From a checkpoint of a small mixture-of-experts model trained on Wikipedia.
Size: 8 layers, width 192, vocabulary 10257, 55M parameters.
Below are experts of layer 3 (counted from 0) of a mixture-of-experts language model. Rows are named router (the router's row for the expert), gate (a neuron's input weights, with its number), up (a neuron's input weights, with its number) and show model dimensions 0-191. Each number is 128 + 32 x the weight over its row's rms, rounded and kept within 0 to 255.
Before each expert's rows: a language model's description of what the expert responds to. This comes from a sample of Wikipedia text that the model never trained on.

# expert 61
Verb endings and participles. Past participles and verb endings after was, were, been, such as released, held, used, -ed, -ing, -ated.
router [123 110 161 124  96 126 134  84 131  87 157 127  86 161 139 122  91  73 156 117  97 117 148 127 121 145 151 104 231 159 132 134 155 141 116 144 144 155 112 178 103  79 111  46 150 172 160 111  83  94 155 103 115 117 127 183  72 149 179 176 114 136  56 111 116 130  82 138 209 158 141  99 129  10 121 127 118  82 139  74  70 159  95  99 131 147 147 105  97 162 154 112 170  78 102 136 157 145 129 141 146  61  62 136 145  99 115 106 104 148 148 128 122 109  89 125  76 119 146 124 104 153  99 162 147 106 139 109 160 116 159 135 149  93 120  54 137 153 165 157 101 132 147 106  86 109 107 173 151 146  83 179  63  69 175 114 165 164 170 121 152 107 113 167 140 102 173 116 116 145 105 160 123 105 130 138 103 105 129 132 166 122 128 113 172  88  99 118  84 127 161 132]
gate0 [105 153 175 176 136 147 166 133 129 141 128 169 104 132 101  61 133 130 111 134 126 125 136  94 139 124 115 113 108 110 114 102 159 122 171 124 122  88 140 125 102 147 166 121 142 163 127  96 117 158 146 170 127 180 179 133  61  84 106 107 159 166 156 123 141  93 132  94  72 150  85 146 121 119  75 158 168 155 188  84 126  98 130 147 156 153 139 142 162 112 137 138  91 146 101 138 110 130 143 107 203 181 189  48 126 160 104 160 158  49 113 121 182 138 120 121 139 114  69  74 146  94  62  85 127 108 119 139 196  75 197 150 130  68  98  86 132  61  91  58  92 105  97 134 135 134  84 108 110 125 183  72 181 122 107  84 130 133 106 149 108 174 153 107 149 173 115  83 169 133 152 146 108 169  87 147 109 122 153 134  89 107  90 119 109 129 168  65 102 113 116 143]
up0 [101 121 119 150 148 103 107 101 120 134 144 122 103 101 152 132 151 161  80 112  73  81 147 140 152 139 145 130 159 113 125 128 125  80 125 195 148  97 164  96 144 100  75 162 154 131 149 116 109 103  93 123 101 104  83 181 179 131 168 153  84 103 152 154 141 125 197 175 119  74 108 145  87 148 147  97 143  91 163 141 111 174 116 139 169 148 113 140 140 130 134 126 152  77 131 121 139  90 135 134  44 127  99 204 133 134 108 129 124 105 171 183 152 171 175  58 163 123 161 135 134 179 172 139 131 185 124 132  85 103 129 111 181 112 157 183 154 143 157 178 159 119 108 149 142 175 136 147 133  92  77 146 138  89 141 108 134 110 157  44 139 103  91 126 100 107 141 164 114 103 162 154 170  65 108 184 186 136 141 106 156 204 184 109 195 141  74 188  77 126 132 124]
gate1 [181 145 108 101 144 123 144 119 105  62  85 128  48 157 125 134 158 133  83 163 138 168 134 161 143 126 166  92 131 111 128 155 106 104 111 161 134  80 144  76 154 102 132 108 132 115 162  73 138 153 167 114 106 154 137  78 123 118 117 108  74 120 110 142 166  90 128  68 161 122 120  84 141  96 149 123  15 123 190 110 112 103 150 117 117 136  73 167 118 152 153 171 138 118  89 110 167 129  99 112 112 176  75 142  74 191 166 136  99 145 119 117 117 162 125   3 155  97 131 139 130 113 184  97 155 143 149  69 104 138 155 135 118 100 151 147 123  40  86 118 178 117 131 145 115 152 103 124 170 128 119 127 186 130  98 136 117 162 144  69 111 121 139 160 120 114 150 117 127  71 116 134 160  72 128  69 105  80  72 117 112 170 168 113 136 119 123 131 137 156 150 187]
up1 [156 121  35 107  94 102 158 144 156 115 108 125  53 177 176  95  75 112  93 136 116 143 122 149 143 137 127 162  86 151 119 118 139 161 127 110 140 153 117 150 125  76  82 144 149  87 183 104 146  93 108  98  73 117 143 136  71  89 140 160 193 172 121 174 102 146 163 128  97 146 116 132  63 149 131 112  96 124 114 141 141  94 133 144 113 157 185 149 112 152 102 107 119 137 134  97 149  85 167 108 107  91 132 169 130 158 203 100  80 160 119 161  84  54  95 110  98  99 139 131 100 145 138  77 167 103 177 149 172 128 103 116 118  68 129  67 118 131 116 170 151 104 143 112 137  82 130 102  48 145 110  94 185 119 108  99 124 108 119 102 195 147 127 165 178 117  66 136 125 109 107 140 114 146 146 130 128 119 149  19 113 110 200 124  99 126 118 131 101  80 159  96]
gate2 [ 97 113 182 126 163 122 105  98 133 148 101 119 133 184 145 159 115 101 117 142 125 130 141 135 180 184 186  85 151  91  75 128 137 125 150 121 133 117  96 113  97 127 114 144 132 134 158 153 124 152 127 131  93 129  92 123 160 151 126 128 122  90  62 165  60 139 121  98 110 107  84 125 112 173 161 128 219 147  88 153 133 110 171 140 106  79 152 113 136 124 190  86 175 216 146 105  79 116 121 102 134  85 125 133 158 174 146 127 127 157 105 110  90 110 125 117 102  62 116 135 134  34 113  86 117 140 194 119 104 160 173 116  89 124 151 211 157 168 151  78 136 171 169 107 105 112 146 133 129 156 131 132 176 159  83  84 196 132 162 146 144 131  96 150 124 127 152 183 198 114 160 135  53 128 140 170 127 186 138 122 142 136  84 132 103 153 104 144 182 165 160 176]
up2 [165 144  81 133  93 168 118  82 123 146 105 165 101 117  68 145 130 103  95 151 140 139 114 144  98  87 101 147 127 194 139 111 148 166  83 166 128 113 123 146  93 116 117 138 145 126 124  98 156 132 132 102  93  83 164 148  88 225 171 113 101 131 200 173 138 173 159  98 134 137 134 113 121 121 110 126  61 108 137 124 158 164 129  62 111 164 121  78  96 149  75 123 154 116 134 113 107 167 153  82  81 167 125  94 174  83  85 136 122  96  82 137  94 100 111 118 108 196 142 136 137 169  91 160 149 115  77 128 156 108  96 170 116 141 125  91 117 128  61 180 132 114  87 161 144 128 115 126  45 141 121 166 113 114  98  92 146 114 128 178  41  94 145  88 127 138  81 136  78 154 101 145 148  76 127  54 101  81  64 119  67 149 122 152 101  75 147 155 121 149 111 121]
gate3 [ 96 122 138 122 134 156  98  85 128 160 117 116 145 144 150 127  56 111  95 130 148 123 124 173 128 199 146  64 137 134 112 156 119 138 162 162 121 104 103 204  92 142 109 116 168 128 164 144 159 148  71  95 151  85 111 118 125 118 141 198 151 148 129 201 155  87 131  88 176 150 146 124 130  98 162  76 153  66 111 120 124 149 106 102  80 161 127  92 138 138 171  60 134 209  93 180 120 109 150 112 166 131 106 148  86 143 146  89 113 163 117 131 154 162 137 146 114 122 138 151 180 194 147 198  71  99  91  97 130 166 164  76 129  79 101 119 211 112 137  70 121 135 101 148 149 125  46 176 179 151 158  87 142 111 107 166  80 136 151 120  90 164 136 125 113 106 167 109 136 103 105 103 114 154  73 137 140 153 128 137  84 164 151 121  88 105 111  63 149 126 143 127]
up3 [126 124 122 123 188 127 100 103 117 157 127  94 116 171 182 138  92  74 143 101 157 129 125 146 142 127 126 131 133 150 131 171 196 113 137 167 123 134 102 156  94 155 109  76 141 168 142 154  75 154 133 165 119 107 110 208 107 148 154 102 117 174 161  90 175 159 103 106 151 140 124 108 141 165 166 131 162 117  58 181 113 131 136 105  92 106 146  96  94  73 152 137 112 147 116  70  92 109 100 144 153  84 176 110  77 149  94 119 117 113 137 135 145 108 134 148 183 128 148 110  81 143 140 165 146 109 110  73 115 146 122 115 140 108 188  39 201 128 138  45 104 123 136  75 150 141 125 130 116 175 141  45 113  81 128 111 111 141  96 129  84  57 121 111 179  79 125 125 154  84 194  49 135 139 107  95 120 101 106  71 104 131 173 154 130  70 142 146 133 182 117 149]
gate4 [ 46 130 122 121 168 125 187 189 140 132 150 122 169  68 118  97  77  82 122 169 114 152 113 158 120 146 179 143 112  92 157 181 141 114 137  89 172 145 123 134 109 175 106 137 137  93 194 195 151 120 122 104 153 129 137 116 136 161 132  94 137  66 141 138 171 115 167  93 128 111 133 154 124  93 152  73  94  86 195 141 168 117 130 101 131 122  88 141 105 130 120  75 180 100 147 147 122 170 109 136 137  74  90  54 106 110 131 160  95 171 169 133 153 108 133 167 139  36  82 130 151 130 144 145 156 153 170 124 112 114 156 103 117  72 143 133 146 143 149  98 139  81 149 216 114 109  93 133 197 112 127  90  97 149 133  98 155  94 153 122 127 119 133 147 114 123 175 143 118 137 127 131 133  71 151 152 180 178  78 165 182  73  73 122 136 164  96 106  68 137 118  90]
up4 [126  65  94 144 173 139  94 169 179 133 125 170 123 190 206 157 152 125 125 144 126 176 142 175 126  87  79 142 113 167  80 109 121 120 117 124 146  74 122 116  89  42 160 170 161 162  83 142 163  87 119 146 162 132 130 193 136 173 142 108 139 165  86 118 105 255 107 147 109 116 140  84 121 131 123  92 133 106  85 134 143 163 131 110 157 130 132 157 153 128 131  83  82 163 213 107 137  70 127 116 113 173 129 124 109 115 168  95 109 131  61 149 134  72 136 169 141 175  86 123 129 148 124 128 123 101 176 181 163 140 156  70  84 172 115 115 117 133 116 102 126 126  71 131 165 107 109  95 161 140 134 114 145 143 116 173 150 122 191 112 120 147  76 144  98 118 141 145 162 165  97 136 136 101 128 142  61 138 157 173 157 116  89 117 158 111 161  96 111 158 113 136]

# expert 22
Nouns and mid-word pieces. Common nouns after a, his or was, such as order, film, medal, captain, loan, plus mid-word pieces like ser-um, she-at-hed.
router [125 102 140 100 116 169  96 110 129 158 168 173  64 127 200  96  99 129 162 110  81 144 127 118 174  99 202  61 172 137 157 173 174 158 109 177 153 121  83 150 140 110 146 168 112 106 128 131  95 119 149  90  90 112  93 160 144 143 159 171  79 156  78 103 145 106 119 102 123 142 160 139  77 115 167 119  94  88 124 150 124 108 151 116 114 144 162  99  58 128 109 121 164  68  96 155 158 149 152 113 130 133  63 102 173  73  97 140 100  76 157 118 138 111 176 156 162 147 184 100 154 187  86 142 108 119 144 131  89  78 137 159  80 105 148 100 172 130 175 162 113 145 128 149 164 127 184 218 177 120 143 154 142  97 182 109 118 102 185 122 169  75  92 142  82  91 188  71 120 103 129 130 156 114 123 132 156 113 141 160 132 151 163 146 140 169 137 135 116 128 168 145]
gate0 [161 180 149 130  86 137 114 146 113 145 121  77 159 147 189 126  84 167  93 132 113  97 122 171 149 158 174  96 107 105 105 119 149 113 113 131 122  96  91 186 191 162 101 177 144 114 101  70  98 167 100 135 103  83 127 104 151  94 146  81 176 111  96 147 103 174 121 107 147 126 152 149 110 182 175 123 101  80  95  74 118 101  46 130 123 155 122 117  89  63 130 145 197 116  70 118 153 122 173 103  79 122 114 108 149  85 178 164  93  89  74 143 171 113 151 138  82  99 137 146 128  90 124  95 175 132 126  94  83 133 143  97  81 142 127 128 100 159 157 168 174 164 156  77 139  94  74 182 151 146  53  86 149 130 138 143 133  67 107 132 167 117 111 140 131 127 176 132 135 136  89 136 225 137 162  73 150 128  96 125 153 122 118 117 100  93 142 140 120 103  97 138]
up0 [175  78  77  93 140 134 131 112 115 185 144 135 146  76 139 118  68 118 138 194 130 103  84 122  92  90 143 126 133 147 108 136 154 125 177 136 111 182  61 118 115 169 149 125 112 146  97 140 118 102 191 108 118 155  63 115 118 178 159  97 109 107 130 162 148 129  82 156  95  92 150 112 165 110 116 115 140 130 117  95 140 117  94 115 116 180 106 128 157 170 118 130 110 109  94  91  61  96 123 134 149 143 143 194  67 146  97  77 153 175 148  99 109 144  88  65 103 100 163 103 106  84 116 169  73 122 170 150 137 155 171  94 238 118 192  93 113 146 120 109  93 148 110 184  85 154 150 102 120  89 131 142 166 143 152 197 156 156 144 115 140  79 155 124 132 156 107 124  96 139 111 116  99  92 108 119  72 136 164 117  98 131 174 108 153 151 114  99  34 150  93 162]
gate1 [ 99 157 146  86 160 160 140 130 159 158 139 123 180 187 104 136  66 140 140 146 116  87 157 132 120 127 157 141 125 157 166 107 154  99 115 115 209 133 105  87 154 138 121 133 113 149  93 182  89 107 134  63 155 162 103  94 151 163 114 138 131 132  63 138 122  85 145 144 104 177 120 138 143 167  84 139  89  92  90 196 159 143 159  83 141 157 150 120 155 153 140 152 184  82 103 151 130 186  74 122  79  65 140  90 152  75 147 131  80  50  81 152 148 172 129 130 170 132 127 190 145  92  88 143 104  37 160 127 152 131  92 154  88 138 146 140 156 116 116 133  99  95 106 105 172 153 133 160 146 144 159 151  97  98 162  98 137  96 182 143  57 136 113 189 140 115 105 139 125 146  94 111 156 158 173 119  91  72 105 131 173 175 116  93  90 128 112 121  97  88 129 176]
up1 [162 132 121 128 140 124  25 100 161 127 169 148 113  97 180 147 113  84 156 153  97 102  78 155 108  81  97  86  92 192 115 115 153 120  92 164 160  87 127 119 137  81 115 113  99 131 124 132  95  71 204 115 129 106 102 144  94  77 152 102 140  75 116 101 117 154 177 133 164 135 100 163  95  92  74 133 148 145  47 173 134  68 107 125 124 182 140 104 130 162 128 120 171 147 135 122 115 169 162 130  97  82 138 145 171 160 126 128 123 120 122 120 140 123 158 154 146  83 104  94 134 112 158 162 153 136  81 111 151 119 110  87 111 162 106 111 116  90 144 130 146 163  98 200 170 115 109 100 106  51 122 118 110 165 161 101 151  76  85 124 129 134 136 158 119 134 104  81 129 198 170 153  82 100 102 132 209 117  78  73  95 156 169 179 167 152 122 163 124 109  77  91]
gate2 [100 144 125 207 105 123 128 148 168 143 114 141 165 131 128 160 114 125 141  83  93 185 172 146  60 100 135 164 118 102  86 105 192 107 102 140 124 152 157 134 180  86 106 170 117 111 149 142 128 163  96 124 166 148 101  88 143 120 175 107 125 146 115 194 147 136 181 148 145 135 144 166  84 151  86 172 101 141 148 144 165 141 117  96 130 177 122 143 153  60 144 122 190 105  67 208 147 130 166 200 142 134 134 128 134 169  58  91 139 130 121 127 129  93 126 155 208 131  91 116 113 150 140 169 133  81 123 162 133  96 167 173  89 104  98  94 162  86 114 163 138 144 115 149 187 135 123 112 166 122  71 138 132 175 164 151 128 146 111 104 145  92 105 146 133 188 165  80 141 198 203 168 113 135 153 124 139 118 113  87 165 121 107  74  89  60 130 112 114 133 141  95]
up2 [113  73 151 159 143 148  92 173 138 114  92  84 101 109 122 151 181  79 155 126 173 116 128 149 143 158 110 149 160  75 179  79  92 154 121  57 168  94  94 126  80 123 115 147 161  94 165  90 128 126 142 158 139 151  63 145 182 159 140 124 127 136  96 116 117  60 134 197 113 128 149  81 154  81 107  93 131 150  73 101 232 139 124 135 147 119  97 103 154  75  89 134 154 129 149 120 129 101 116 113 159  35 160  97 162  83 153 140 117 145 105 123 113 120  72 180 115 154 101 131  75 101 143  86  90 177 155  70 162 132 107  86 169  99 154 144 139  53 137 126 133 158  89  95 149 172 142  94 114 107 181 123 150 123 103 125 106 108 157 149 164 153 188 120 157 121 149 148 151 133  89 109 107 161 155 128 150 141 132 181 121 114 136 131 103  82 164 122 114 126 126 214]
gate3 [ 81  61 133 161 115 138  91 118 211 167 144 171 172  95 112 108  99  42 100 100 101 136 115 115 117 129 160 101 133  63 157 140 129 124 139 211 133 120 119  70 150 190 129 181 105  95 108 134 175 118 193 102 145 132 145 190 168  95 128 111  95 115  62 134  73  97 147 170 162 144 129 130  76 142 152 127 115 175 151 124 150  71  86 113  81 184 108 106 129 126 125 158 157 113 166 181 116 124 111 132 118 136  92 184  97 133  99 157 124  91 133 157 139 110 114 127  83  49 137 122 169 160 141 104 134 153 142 122 118 106 173 118 116 153 179 149 146 155 141 106  88 143 130 106 161 143 132 145 171 142 137  95 120 101 136 133  95 155 174 159 142 112  95 132  91 128 141  86 101 139 176 126 203 156 116 114 168 102 183 120 104 139 157 146 183  25  93  99 150 131 120 133]
up3 [210  81 112 130 134 188 132 147 107 171  99 119 110 147 107 141 120 136 136 103 132 108  93 149 137 139 191 136 130 142 131 134  98 168 152  65 177 110 124 160  68 131 128  92 165  99 147 129 123 167 123 125 127 115  92 200 144  75  51  99 131 143 163  96  67 132 154 157 185 120 125 124  81 129 198 127 166 128 132 147 122 113 162 110 110 102 116 126 122 108 124 149 122 103  89 176 183 112 154  99 113 155 106 131 120 123  99 143 139  93 161 130  89 105  91 101 105 139 128 132 131 119 106 146  86  71 190 124 140 152 134 140 123 136 133 102  71 175 121  81 138 141  49 196 150 168 133 122 208 126  56 101 127  88 156 140 109 136 152 126 117 143 128 105  89  98 115  82  81 135 149 125  77 184  84 148 141  64 136 147 133  89 123 111 120   8 180 127 132 191 118 129]
gate4 [124 144 144  97 140 118 184 143 116 150 124 110 103 126 136 142 165 105  89 134 108 140 150 135 117 152 122 177 157 125 136 167 120  84 169 140 166  96 130 156 117 141 177 123  60 112  85 199 158  89 115 166 137 146 206 140 145 173 145  88  85 172 186 122 123 118 122 147  96 113 126  80  62 116  76  42 133 133 103 137 189 117 151 181 128 177 141 139  91 168 123 143 179 148 159 147 112  94 143 106  96 178 178 137  91 116 120 162 163 157 122 130 189 160 157 141 168 116 126 130 179  51 116 123 142 155 107 135 200 125 135  90  49  51 108  89  93 154 189 170 121 160 168 134 134 119 127 127 120 158 109 149 128 174 137 166 117 121 156 121 116 149 126 151 143 164 139 109 132 189 231 164 133 158 173 122 159 123 111 130 142 196 148 132 117 150  94 143 133 115 142 104]
up4 [ 89 119 149 111  62 183  97 129  59 123 123 124 138 167  99 120 191 130 112 132 193 207 188 128 159 104  99 145 137 162 169  95 134  82 107 122  68 146 145 130 154 139 111 108  65 133 146 161 130 172 150 101 166 121 132  87 135 120  94 175 120 128 121 141 115 176  93 141  73  93  96 126 152 133 177 217 112 182 148  63 140 121 113 140 151 143 138  78  65 116  74  87 100 124  92 129  89  97 190 177 101 112 119 125 112 101 210  96 115 137 149 123 113 107  99 101 105 168 128 146 138 148 131 131 124 144 170 157  63 185 170 146 154 117 100 152  80  51 148  87 136 104 165 108 102 132 123  60 144 114 136 128  57 165 113 118  80 102  99 154 130 122 123 145 134 172  86  76 122  95 111 112 118 115 132 164 102 148 150 142 137 124 175 130 130 161 119 133 131 168 138  93]

# expert 2
Temporal conjunctions, particles. Time words and adverbial particles that begin clauses, such as after, before, during, when, since, while, plus out, back, there.
router [125 107 151  98 131 146  89 136 128 114 146  77  55 155 102 113 103 123  91 118 105 145 117 143 102 118 163  78 120  88 124 141 150 181  67 148 185 189  91 145  87 101 125  65  55 114 130 133 109 127 161 101  93  77 139 148 124 180 168 149  81 149  84 188  93 120 127 126  72 165 150 135 129  53 121 152 117  76 120  76  37  82 128 127 119 158 178 158 158 124 151 150 100 106 157 157 113 182  97 135 156  93 103 143 106 117 128 171  78 142 171 171  73 107 131 184  84 137  99 122 157 150  78 177  76  83 117 112 108 122 153 157  93 120 152  86 152 135 184 178 112 130 133 159 117 102 103 130 171  96 131 141 116 120 152 126 139  85 172 129 139  64 140  94 142 114 131 126 167  76  96 150 103 157  85 176 169  93 168 132  91 150  99 144 142 142 129  93 118 150 165 129]
gate0 [133 139 120 113 174 150 129 136  84  86 130  74 137  50 136 198 168 147 134  60 136  95 157 184 120 175 118 141  85 104 165  81 158 138  99 153 137 180 105 118 158 102  80  69 145 163 122 128 171 114 126 137 116  77 133 136 184 137 173 134 102  97 107 117 102 136 133 145 106 125 136 137 139  78 168 180  88 102 121  94 100 107 129 120 141 104 115 117 143 105 134 120 178 117 149 144 124 128 162 122  85 104 171  90 121 135 164 173 150 147 139 108 132 120 142 174  65 132 184  89 167 127 144 108 128 114  81 124  87 119 177 117 169 128 142  52 138  57 133  93 109 124 115 197 138 168 118  82 154 126 143 182 122 194 128 106  84  90 150 130 165  36 147 121 176 102 142 121 139 128 138 147 150 160 155  59 121 127  69 140 146 216 125  84  88 179 168 145  93 136 131 110]
up0 [ 60 141 109 143 107 116  79  75 123 148  98 146 109 171 169  62 115 108 136 152 141 155  95  73 123 123 143 165 106 139  92 134  92 108 108  92 149 146 150 103 134 115 191 140 160  85 162  86  80 113  88 108 115 158  67  77 167 121  81 158 118 120 173  75 166 114 135 115 156  79 135 108 166 173  86  71 108 131 137 142 115 125 109 128 159 133 142 144  78 125 166 157 158 106  85 121 104  75 157 138 166 117 110  77 110 129 125 117  99 124 107 122 119 151 117  88 201 134 101 204 178 122 139 126 113 129 106 105 157 181 107  88 119 136 115 162  97 151 142 177 139 125 114 105 117 112 157 193 124 184 129 129  68 101  78 107 149 120 146 188  95 140 148 104 115 152 136  94  92 182 173 103 154 119  97 215  73 103 101 182 186  94  96 142 157 147  73 121 148  75 146 169]
gate1 [118 128 149 182  90 166  66 117 114 120 119  97 142  95 111 170 125 164 129 126  63 134 143 172 165 126 104 113  97 167 245 120 149 129 175 145  85  78 150 172 199 131 156  95 167 154 149  96 183  94 106 148 107 160 111 151  75 180 171 135  86 134 120 133 133  80 152 138 109 151 108  96 119 176 125 163 149 125  55 128 114 133 151 168 158 132 130 127 155 175 126 121  96 115 101 171 141 129 137 107 124 167  93  92 156 142 111  82  96 136 132 161 101 103 132 127 150  69 127  92 143 176 136 114 160  58 105 120 124 161  82 107 118  46  77 129 108 170 165 151 130 115 164 123 134 180 103 149 106 128 145  98 139  86 131 134 207 118  71 136 127 187  81 139  86 110 133 176 159 128  89 106 129 156 106 120 164 100 104 191 103 124 116 172 136 185 124 156  78 163 149 125]
up1 [120  97 131 139  78 132 113  53 152 126 129 119 112 135 120 133 189 117 146 184 123 129 159 179  83  78  99 124  95 132 182 162 133 146 105 101  95  84  58 197 125 166 185 131 163 123 132 136 104 131 131 157  99 187 128 111  26 160 163 141 107 133 132 123 182  99  85 139 108 109 112  95 118 187 206  72 196  94 133 138 115 143  98 107 121 107  86 118 122  83 151 114 141 148  77 158 121 102 109 133  90 154  99 113 131  99 149  59 154 102 104 157 146 139 194 164 159 128  94 156 138 100 112 112 128  76 119 136 138 132 144 104  86 121 103  88  68 101 109 116  75  97 138 167 178 117 135 160 137  99 150 143 171  88  88 189 137 122 115 128 100 131 101 134  58 171 109  87 141 129 108 164 145 110 142 127 132 121 127 115 130 108 154 164 156 195 127 176 141 187  84 179]
gate2 [128  66 204 147 162 112  97 100  99 129 148  71  93 102 131 123 136 140 138  59 152 118 175 118 100 152 122 121 160  93 129  96 116  98  99 177 133 155 131 158 147 104 189  91 120 118  29 120 150 114 110  86 163 164 104 137 107 148 133 136 163 143 153 102 201 137 185 144 140 146 149  84  28  84 175  82 153 132  86 147 105 151  77  53 153 107 162 128 170 120 142 194 139 162 112 119 139 147 137 162 116 140 150 155  96  60 118 113  95  65 121 162 130 128 176  92 120 129 123 104 157 117 110 159 113 156 130  94 154 158  90 180 163 121 104 120 121 145 154 182 177 121 149 129  89  95 121 119 178 157 116 124  79  65 131 138 109 147 104 113 104 121 128 103 153 112 197  86 148 107 119 129 197 187 153 145  91 117  98 133 166 123 107 118 108  68 130 130 138 100 152  94]
up2 [140 209  93 162 106 138 118 128 180 137 119 179 202 165 123  75  70  85 170 128 121 114 133 176 116 115 136 109 163 152 126 169 109 154 106 161  91  89 145 113  69 134 154 161 170 178 114 135  61 163 130 160 104 133 111  40 191 119 111  93  87 125 134 103  77  84 130 114 177  84 107 152 108 143 130 151  95 125 190  58 116 102 120 138  86  99 142  91 119 121 124  97 109  89 136 133 142 106 172 138 135 123 148 104 136 124 139 109 146 145 141  50 175 105 138 116 121 164 173  97 137  73 190 118 109  64  98 209 129 123 155  96 105 120 135 102 164 150 135 148 100 145 153 130 134 163  82 141 103 149 150 133 211 148 110 215  90 166 154 166 136 142 106 149 131 152 139 141 150 185 175 126 126 123 139  90 138  95 128 122  79 145 114 109 129 128 154 188 128 143 131 150]
gate3 [ 96  86 115 119 105 175  66  46 115 173 124 141 130 159 129 110 122 113 124  87 109  77 138 169 122  87  69  73 128 123 119 113 144 130 119  70 159 144 209 117 127 124  84 122  90 176 128 107 144 114  97 120 156 182 146 129  67 109 144 108 148 140 196  78 182 180 127 140 144 139 118 109 144 143 125 104  61 122 122  99 164 174 128 163 105  90 148 143  99 129 167 155  99 137  96 164 201 115 183 126 143 120 125 162 121 124  91  86 149 139 147 135 125 154  78 168 113 163 104 122 122 104  64 109 120 100  42 103 134 132 106 105  52 163 127  82 129  96 159 140 132 126 152 108 141 137  79 215  71 141 111 125 137  89 126 158 144  96 128 150  84 161 147 139 105  88 151  97 104 102  94 118 156 159 126 112 111 196 127  92 142 148 135 122 107 169 162  37 137 175 125 117]
up3 [101  93 127 113 105 185 115  89 120 143  66 152 112 110 120  99 114 151 122 110 130 193 172  87 122 142 113 104 183 106 117  88 120  98 166 131 135 120 176 138  73 145 148 152 104 194 171  93 108 156 163 152  96 165 142 147 108 111  32 190 131 122  84  78 177 110 146 103 122 118 140 145 137 103 145 162 116  96 153 180 176 119 115 176  67 148 173 145 145 201 108 113 158  94  94 111 155 165 153  68 103 170 147 174 165 140  85  98  28 127  73 137 116 122 152 145 130 114 120 196 175 150 145 127 116 130  98 112 130 141 102  68 127 161 121 172 116 111 132 106 102 128 169  87 142 195 101 147 131 157 119 104 146  71  71 135 132 147 171 123 173 149  93 138 126 120  70 163  99 118 139 139 146 158 124 112 157 138  92  59 115  90 154  98 143 100 172 115  97 113 152 109]
gate4 [ 83 144 114 125 146 163 174 118 154 132 147 182 102 111  97 158  86 105 180 130 162 111 140 137 143 147 141  86  82 105 129 130 162 134 157 141 138 115 131 144 172 138 158 156 104  92 119 137  86 179 119 150 144  97 114 151 117 120  88 120  97 151  82 127 182 150 120  73 129 136 138 118 109 187 141 120 166 107 124 172 186 146 183 190 174 121 142 119  92  84 110 108  95 156 121 182  98 139  42 154 160 116 127  62 154 104 134 207 193 120  92  94  47 142 111 122 116 125  89 147 127 157 124 104 182 171 201 142 123 132 152 111 117  91 172 134 154 114 186 113 157 203 125 116 183 149  86 139 108  87  95 159 144 124  65 153 132  65 118 151  92 135 146 112 100 144 131  83 159 173 110 149  87  93  92 134 157  88 173 127  85 148 139 112  81  97 130 130 123 211 128 132]
up4 [ 57 121 114 110 123 146 108 144  93 138 188 108 125 148 167 158 107 152 164 142 128 137 143 141  91 108 130  79  81 187 150 115 129 177  75  92 159  35 130 184 119 106 144 115 144 144  98 137 182 104 131 113 131 128 165  86 159 143 162 148 146   6  74 144  65  82 127 114 160  87 122 108 118  84 138 139  85 144 167  92  25  77 175  52 124  99  89 155 130 114 138 147 152 109 169 139 112 111 183  99  77 104 124 129 140 179 147 108 114 156 153 125 169 124 137 124 104 131 174 156 125 127 130 131 115 107  62 131  69  89 110 119 120 139 134  83 105 129 113  59 155  81 125 127 146 120  92 100 128 127 156 176 143 125 106 163 106 159 105 105 117 127 130  88 107 139 107 124 119 104 138 151 153 120 127  85 131 186 143  85 106 113  86 114 180 111 158  83 142  78 163 152]